Below are experts of layer 7 (counted from 0) of a mixture-of-experts language model. Rows are named gate (a neuron's input weights, with its number), up (a neuron's input weights, with its number), down (a neuron's output weights, with its number) and show model dimensions 0-255. Each number is 50 + 15 x the weight over its row's rms, rounded and kept within 0 to 99.
Before each expert's rows: a language model's description of what the expert responds to; "raises" lists some tokens whose logits its average output raises strongly, later layers aside. This comes from a sample of Wikipedia text that the model never trained on.

# expert 0
Description: Pieces of non-English personal and place names, often right after a capital initial, such as O-le-ksandr, O'Neal, I-bra-him, Q-ey-narjeh.
raises: "as", "um", "di", "ich"
gate0:63 41 45 49 37 36 51 42 60 52 27 24 46 42 66 37 47 33 73 05 35 39 51 40 26 43 47 27 61 68 53 36 47 63 64 18 52 53 63 71 34 38 59 33 77 52 41 35 36 37 31 41 59 38 61 61 33 61 59 62 50 50 50 54 39 28 61 55 35 41 44 70 41 43 35 36 53 72 72 64 28 61 22 55 44 44 35 49 44 27 74 68 75 58 54 54 41 31 28 46 36 24 49 20 40 52 52 44 55 50 54 48 59 52 72 56 58 56 54 52 58 45 37 76 79 63 50 52 37 39 48 45 33 36 25 37 49 61 56 56 55 61 93 70 23 54 44 56 55 42 23 59 63 71 67 66 43 30 53 25 42 73 25 52 26 61 53 29 51 30 38 58 51 36 56 28 57 52 21 56 26 86 36 43 54 76 24 56 48 84 47 71 59 45 63 50 32 51 36 50 45 18 29 48 70 65 67 55 46 23 36 41 50 44 61 42 56 44 35 62 26 52 67 44 63 52 29 48 45 37 31 61 83 59 80 45 33 38 43 59 62 60 42 33 58 37 76 53 56 58 20 84 48 51 57 54
up0:55 61 46 56 66 57 69 33 39 40 35 34 53 24 60 55 42 60 57 37 41 60 37 77 54 32 40 57 21 47 65 59 37 40 48 64 55 45 43 67 47 49 80 42 73 37 72 85 61 51 56 44 31 66 93 40 49 46 49 64 26 56 45 34 60 46 49 28 59 65 38 56 41 56 45 60 60 59 48 32 70 35 18 36 35 54 79 56 34 28 61 28 35 36 52 63 57 63 58 46 52 47 34 53 63 87 49 57 42 73 22 63 64 45 58 37 50 80 44 71 42 49 63 48 42 61 33 39 43 67 61 39 78 42 45 33 54 71 43 64 45 49 51 38 74 59 58 50 34 37 27 54 42 83 57 48 12 32 41 69 65 35 68 45 79 54 31 44 71 67 27 44 48 40 44 38 77 20 44 11 51 63 54 32 41 70 45 26 52 53 69 36 51 69 52 60 36 35 40 70 34 20 62 70 56 79 26 58 39 62 76 61 49 52 53 40 60 34 64 43 53 22 42 44 58 61 41 41 60 38 39 52 74 60 49 96 47 63 23 60 71 42 40 54 70 39 54 45 60 39 42 40 39 33 42 60
down0:52 61 23 79 62 44 58 31 45 54 57 74 62 26 37 40 57 60 27 68 79 74 34 57 49 44 67 41 66 46 30 53 12 42 65 35 31 67 19 39 34 70 39 41 53 70 53 63 59 41 32 60 71 65 61 68 59 49 73 27 80 54 76 45 25 51 39 69 41 64 54 30 39 44 44 49 60 42 28 50 77 25 56 41 51 26 45 23 53 53 54 49 51 42 36 57 35 36 35 16 45 51 49 61 60 57 33 40 39 39 65 47 41 50 49 45 60 32 75 51 58 26 75 35 86 56 52 47 72 60 55 43 36 50 51 53 39 37 49 60 67 31 77 43 51 45 48 73 50 60 77 65 62 33 51 59 69 42 43 50 53 57 37 57 77 33 43 44 49 48 46 41 58 48 71 33 35 25 22 43 50 32 53 56 60 21 67 44 38 62 70 43 30 57 63 49 32 41 41 44 69 70 60 55 16 48 37 28 56 25 57 45 46 27 45 77 51 81 50 51 57 58 59 44 69 38 61 26 19 46 70 63 27 51 69 44 54 67 61 65 99 64 41 66 60 44 41 49 59 38 55 53 38 57 40 33
gate1:34 45 63 39 33 54 71 61 40 78 63 41 68 58 82 40 81 47 51 30 47 82 51 44 43 51 51 39 35 08 55 65 16 45 34 52 84 58 48 49 31 28 56 68 50 67 43 53 50 43 53 48 35 40 73 70 66 41 52 66 46 67 64 36 48 57 56 22 32 33 59 54 48 49 53 80 42 72 32 33 44 77 34 51 67 36 25 28 62 64 21 71 69 30 37 42 67 51 68 50 81 39 55 38 45 78 73 60 34 40 43 37 40 46 21 27 60 58 55 60 61 50 61 46 40 73 31 10 42 09 48 38 53 28 64 54 39 40 40 41 43 20 48 52 36 77 34 67 48 44 26 40 33 65 48 37 45 43 28 48 41 60 47 50 42 56 45 52 40 76 57 54 69 55 65 22 37 42 32 38 54 71 70 64 55 49 46 42 51 67 61 37 64 17 59 42 46 33 48 62 63 42 45 37 64 58 73 48 54 44 30 46 59 45 43 47 82 48 35 41 57 32 36 56 66 45 45 50 71 72 47 37 51 45 72 61 66 65 55 56 58 31 38 72 43 47 31 46 74 76 28 53 59 38 52 72
up1:36 66 47 56 50 42 55 45 60 65 63 51 40 42 47 66 66 64 62 40 67 37 53 80 65 49 51 41 61 52 32 53 63 51 67 21 25 57 42 63 68 45 42 46 77 34 45 65 65 32 59 49 25 65 35 36 11 74 15 73 65 38 55 66 43 53 30 45 73 79 76 49 41 38 46 57 59 91 67 42 57 43 51 51 57 54 73 30 53 57 62 63 54 53 38 58 38 61 60 25 70 28 26 40 64 55 37 49 17 45 31 45 63 41 52 75 20 51 64 54 43 63 42 79 34 58 65 88 48 73 40 58 58 82 46 67 51 26 39 61 72 50 40 34 79 50 48 44 64 45 80 66 20 49 10 47 16 58 38 72 63 20 27 50 47 61 51 54 42 42 51 47 53 49 57 50 45 53 60 33 49 59 24 31 58 43 51 55 67 60 69 53 60 60 37 64 64 66 33 59 50 84 39 61 42 47 65 21 51 45 46 48 43 64 44 42 33 75 37 47 54 41 34 58 36 27 48 40 54 45 34 29 32 38 34 51 49 51 57 30 26 43 68 61 57 58 26 64 78 48 46 49 45 30 51 36
down1:69 88 34 53 86 47 54 53 22 26 57 32 81 41 50 58 65 35 35 48 35 47 78 49 30 46 68 62 46 52 45 57 55 33 73 56 60 49 79 62 51 63 41 42 53 61 19 43 45 69 55 50 57 24 56 31 50 34 59 57 57 53 42 45 56 47 45 57 50 32 39 50 26 49 54 49 33 20 27 49 53 37 72 35 59 63 72 47 51 56 31 41 40 73 47 36 54 74 54 58 44 42 44 42 49 57 49 60 46 38 25 30 42 57 30 66 52 40 51 26 66 46 50 64 35 48 56 31 48 77 35 40 46 37 54 50 58 77 38 26 29 63 38 77 26 25 58 70 26 34 65 27 58 20 45 21 51 48 60 52 69 59 35 42 51 41 37 46 17 54 37 86 54 10 35 60 64 31 78 45 49 34 65 46 48 51 65 51 60 62 67 58 64 45 55 59 42 59 36 76 38 19 62 55 39 41 43 13 42 55 41 19 71 48 42 61 43 49 39 57 56 55 35 41 32 75 41 80 65 34 38 70 57 36 63 20 54 58 18 65 69 68 59 47 63 32 40 27 60 62 27 40 51 57 57 48
gate2:60 54 59 60 48 59 58 41 63 47 54 48 50 75 42 25 53 61 48 55 42 50 48 44 46 67 71 53 59 38 86 33 68 49 39 40 17 56 48 43 43 46 22 57 45 65 38 72 64 55 61 82 46 53 37 67 95 80 56 52 53 85 47 50 50 24 69 62 67 34 50 45 31 38 50 67 67 53 45 36 58 35 77 41 61 83 66 39 70 18 57 48 12 38 59 48 41 73 70 65 38 39 18 24 66 38 60 33 40 37 76 39 19 65 55 76 47 65 47 58 34 82 70 64 43 78 61 84 37 33 30 45 25 79 45 49 30 56 33 43 50 50 35 48 79 50 19 41 17 56 37 52 38 57 51 34 51 50 68 53 58 52 32 39 45 46 58 42 47 39 37 46 49 33 55 57 25 56 63 67 46 53 49 43 58 72 39 47 56 37 46 51 72 28 58 39 47 58 24 66 56 45 56 67 48 45 59 37 39 61 25 51 51 46 72 54 73 35 59 52 52 60 61 55 54 23 59 68 57 54 36 35 57 15 68 50 65 60 60 58 53 58 41 24 65 38 69 37 56 66 26 32 43 63 57 38
up2:42 32 56 50 60 74 55 30 70 69 81 36 59 79 35 38 42 30 34 33 34 39 52 75 30 78 51 37 47 49 30 45 69 57 42 32 32 46 42 40 43 28 38 41 51 23 56 57 37 42 42 33 45 71 68 38 63 55 27 65 23 51 53 60 52 71 53 50 48 58 99 70 71 66 56 45 44 76 13 42 88 62 49 40 63 70 54 50 74 62 65 54 42 56 43 63 37 22 76 45 67 40 47 32 59 39 61 73 56 27 34 49 60 55 46 55 60 70 81 43 50 62 49 32 37 79 30 58 43 67 46 53 60 30 62 68 33 58 56 58 83 62 67 42 43 30 51 58 46 49 64 13 57 38 49 56 46 25 63 53 52 56 13 51 37 61 56 43 42 57 55 48 54 38 53 63 31 55 55 64 50 59 35 40 44 58 56 36 57 37 41 52 57 41 39 81 49 38 48 89 55 61 61 63 36 70 66 52 53 40 62 40 43 56 56 40 83 45 34 46 53 84 53 36 35 39 53 46 50 70 79 55 40 55 17 40 55 36 78 41 31 52 49 59 75 42 48 56 21 44 60 72 43 47 70 56
down2:79 43 30 45 50 48 48 51 46 34 61 57 95 37 72 27 39 64 68 49 43 59 48 51 52 30 78 44 63 50 43 71 38 31 86 41 38 60 87 79 62 61 36 39 47 68 46 38 51 50 66 60 35 77 72 21 47 39 50 38 46 71 66 65 55 52 52 37 65 60 30 48 51 89 69 57 59 47 59 44 39 30 58 75 71 47 54 49 48 33 56 64 63 69 40 32 45 38 38 57 63 55 50 40 60 56 76 14 41 40 57 82 29 47 42 45 36 59 66 28 45 44 48 36 57 42 38 45 52 45 67 54 26 48 58 84 66 51 62 49 40 65 24 44 73 60 36 69 49 46 33 49 59 43 76 16 53 53 46 58 30 54 62 40 50 71 47 73 45 53 42 65 48 58 44 60 44 75 28 63 35 38 28 06 64 51 32 45 82 55 39 43 59 41 22 30 70 18 55 51 42 56 72 41 44 76 44 41 47 35 46 71 44 45 32 69 26 37 32 40 23 46 24 63 63 55 63 51 49 38 36 57 69 60 64 26 41 42 60 30 59 47 49 28 69 69 44 48 31 38 58 53 57 62 51 44
gate3:49 56 40 29 51 59 17 55 63 60 68 61 70 45 46 80 51 31 58 55 81 56 61 39 47 71 38 69 67 42 60 44 31 69 45 40 69 46 61 58 30 16 41 63 53 60 56 47 68 51 35 32 45 25 43 44 55 29 33 44 58 50 63 44 65 45 56 39 59 56 19 57 39 79 64 49 30 07 38 35 60 56 39 34 49 51 44 52 50 60 51 14 73 68 40 53 63 30 36 29 79 47 65 33 42 49 73 47 67 43 39 33 56 46 54 10 29 38 76 59 51 44 40 56 41 51 11 42 61 65 54 48 37 23 50 37 69 31 64 23 55 47 60 44 46 61 26 84 55 48 45 60 64 63 73 44 38 48 59 53 45 52 99 40 43 56 44 30 26 63 43 58 62 22 59 51 52 70 34 34 51 53 24 52 42 57 32 21 56 58 36 39 57 58 58 80 16 44 67 42 56 44 63 46 24 35 46 58 67 70 47 45 65 43 76 51 54 33 27 67 64 60 64 40 40 49 46 42 62 44 34 39 46 41 51 60 58 52 66 52 25 22 39 46 33 36 55 42 53 45 47 71 68 51 47 79
up3:54 46 58 50 49 50 71 47 63 50 67 48 40 99 48 38 20 56 40 57 33 36 47 60 57 77 67 37 48 47 51 54 58 34 37 68 77 62 43 42 40 66 53 44 49 66 62 49 76 44 76 38 74 79 54 71 65 38 78 68 50 58 65 62 46 43 45 37 79 46 55 42 51 45 29 76 55 48 19 57 28 51 63 36 46 69 48 47 41 66 51 57 56 62 40 43 65 46 48 48 68 64 44 24 66 41 12 58 57 45 46 49 47 49 56 20 52 34 25 41 52 50 39 56 45 46 62 52 62 45 37 69 51 62 41 83 48 70 43 53 45 65 63 59 41 56 27 16 55 41 32 37 42 56 47 22 69 32 51 80 58 78 37 66 72 44 45 58 62 49 58 46 67 73 80 37 32 30 46 36 71 55 46 65 47 40 66 68 80 47 74 46 42 72 34 40 63 51 41 62 56 54 60 65 48 70 63 69 86 44 39 18 21 80 56 61 42 39 50 26 42 76 39 51 63 28 60 32 44 82 47 74 43 22 56 55 64 44 22 58 39 34 39 51 47 38 55 54 63 49 66 16 26 49 54 43
down3:45 37 56 75 43 47 60 44 33 49 39 64 47 46 72 26 71 84 75 63 76 69 68 66 75 74 67 38 43 34 62 60 74 55 55 21 73 42 36 68 62 48 62 44 61 62 58 57 33 52 73 46 54 83 32 19 73 54 35 27 42 50 39 19 69 55 34 51 55 47 52 53 59 57 62 67 24 28 73 62 38 99 59 45 70 57 56 58 41 52 43 46 47 43 44 48 41 36 58 58 27 64 59 46 56 39 82 58 52 41 35 51 54 33 53 65 45 36 50 55 68 38 39 35 34 60 70 24 79 62 34 62 40 30 45 88 33 23 41 80 67 60 35 40 41 67 72 36 28 39 35 66 41 35 53 70 38 47 46 38 74 44 70 44 42 56 54 76 55 48 31 27 40 62 45 44 62 44 84 41 71 44 44 58 42 54 62 41 59 65 39 70 63 58 58 55 54 49 66 40 50 40 47 45 74 60 41 53 44 54 48 50 40 19 49 55 61 55 63 60 44 51 60 30 53 55 22 80 46 22 49 56 49 33 30 56 60 68 50 31 59 18 50 67 27 58 49 60 46 85 63 71 39 42 45 45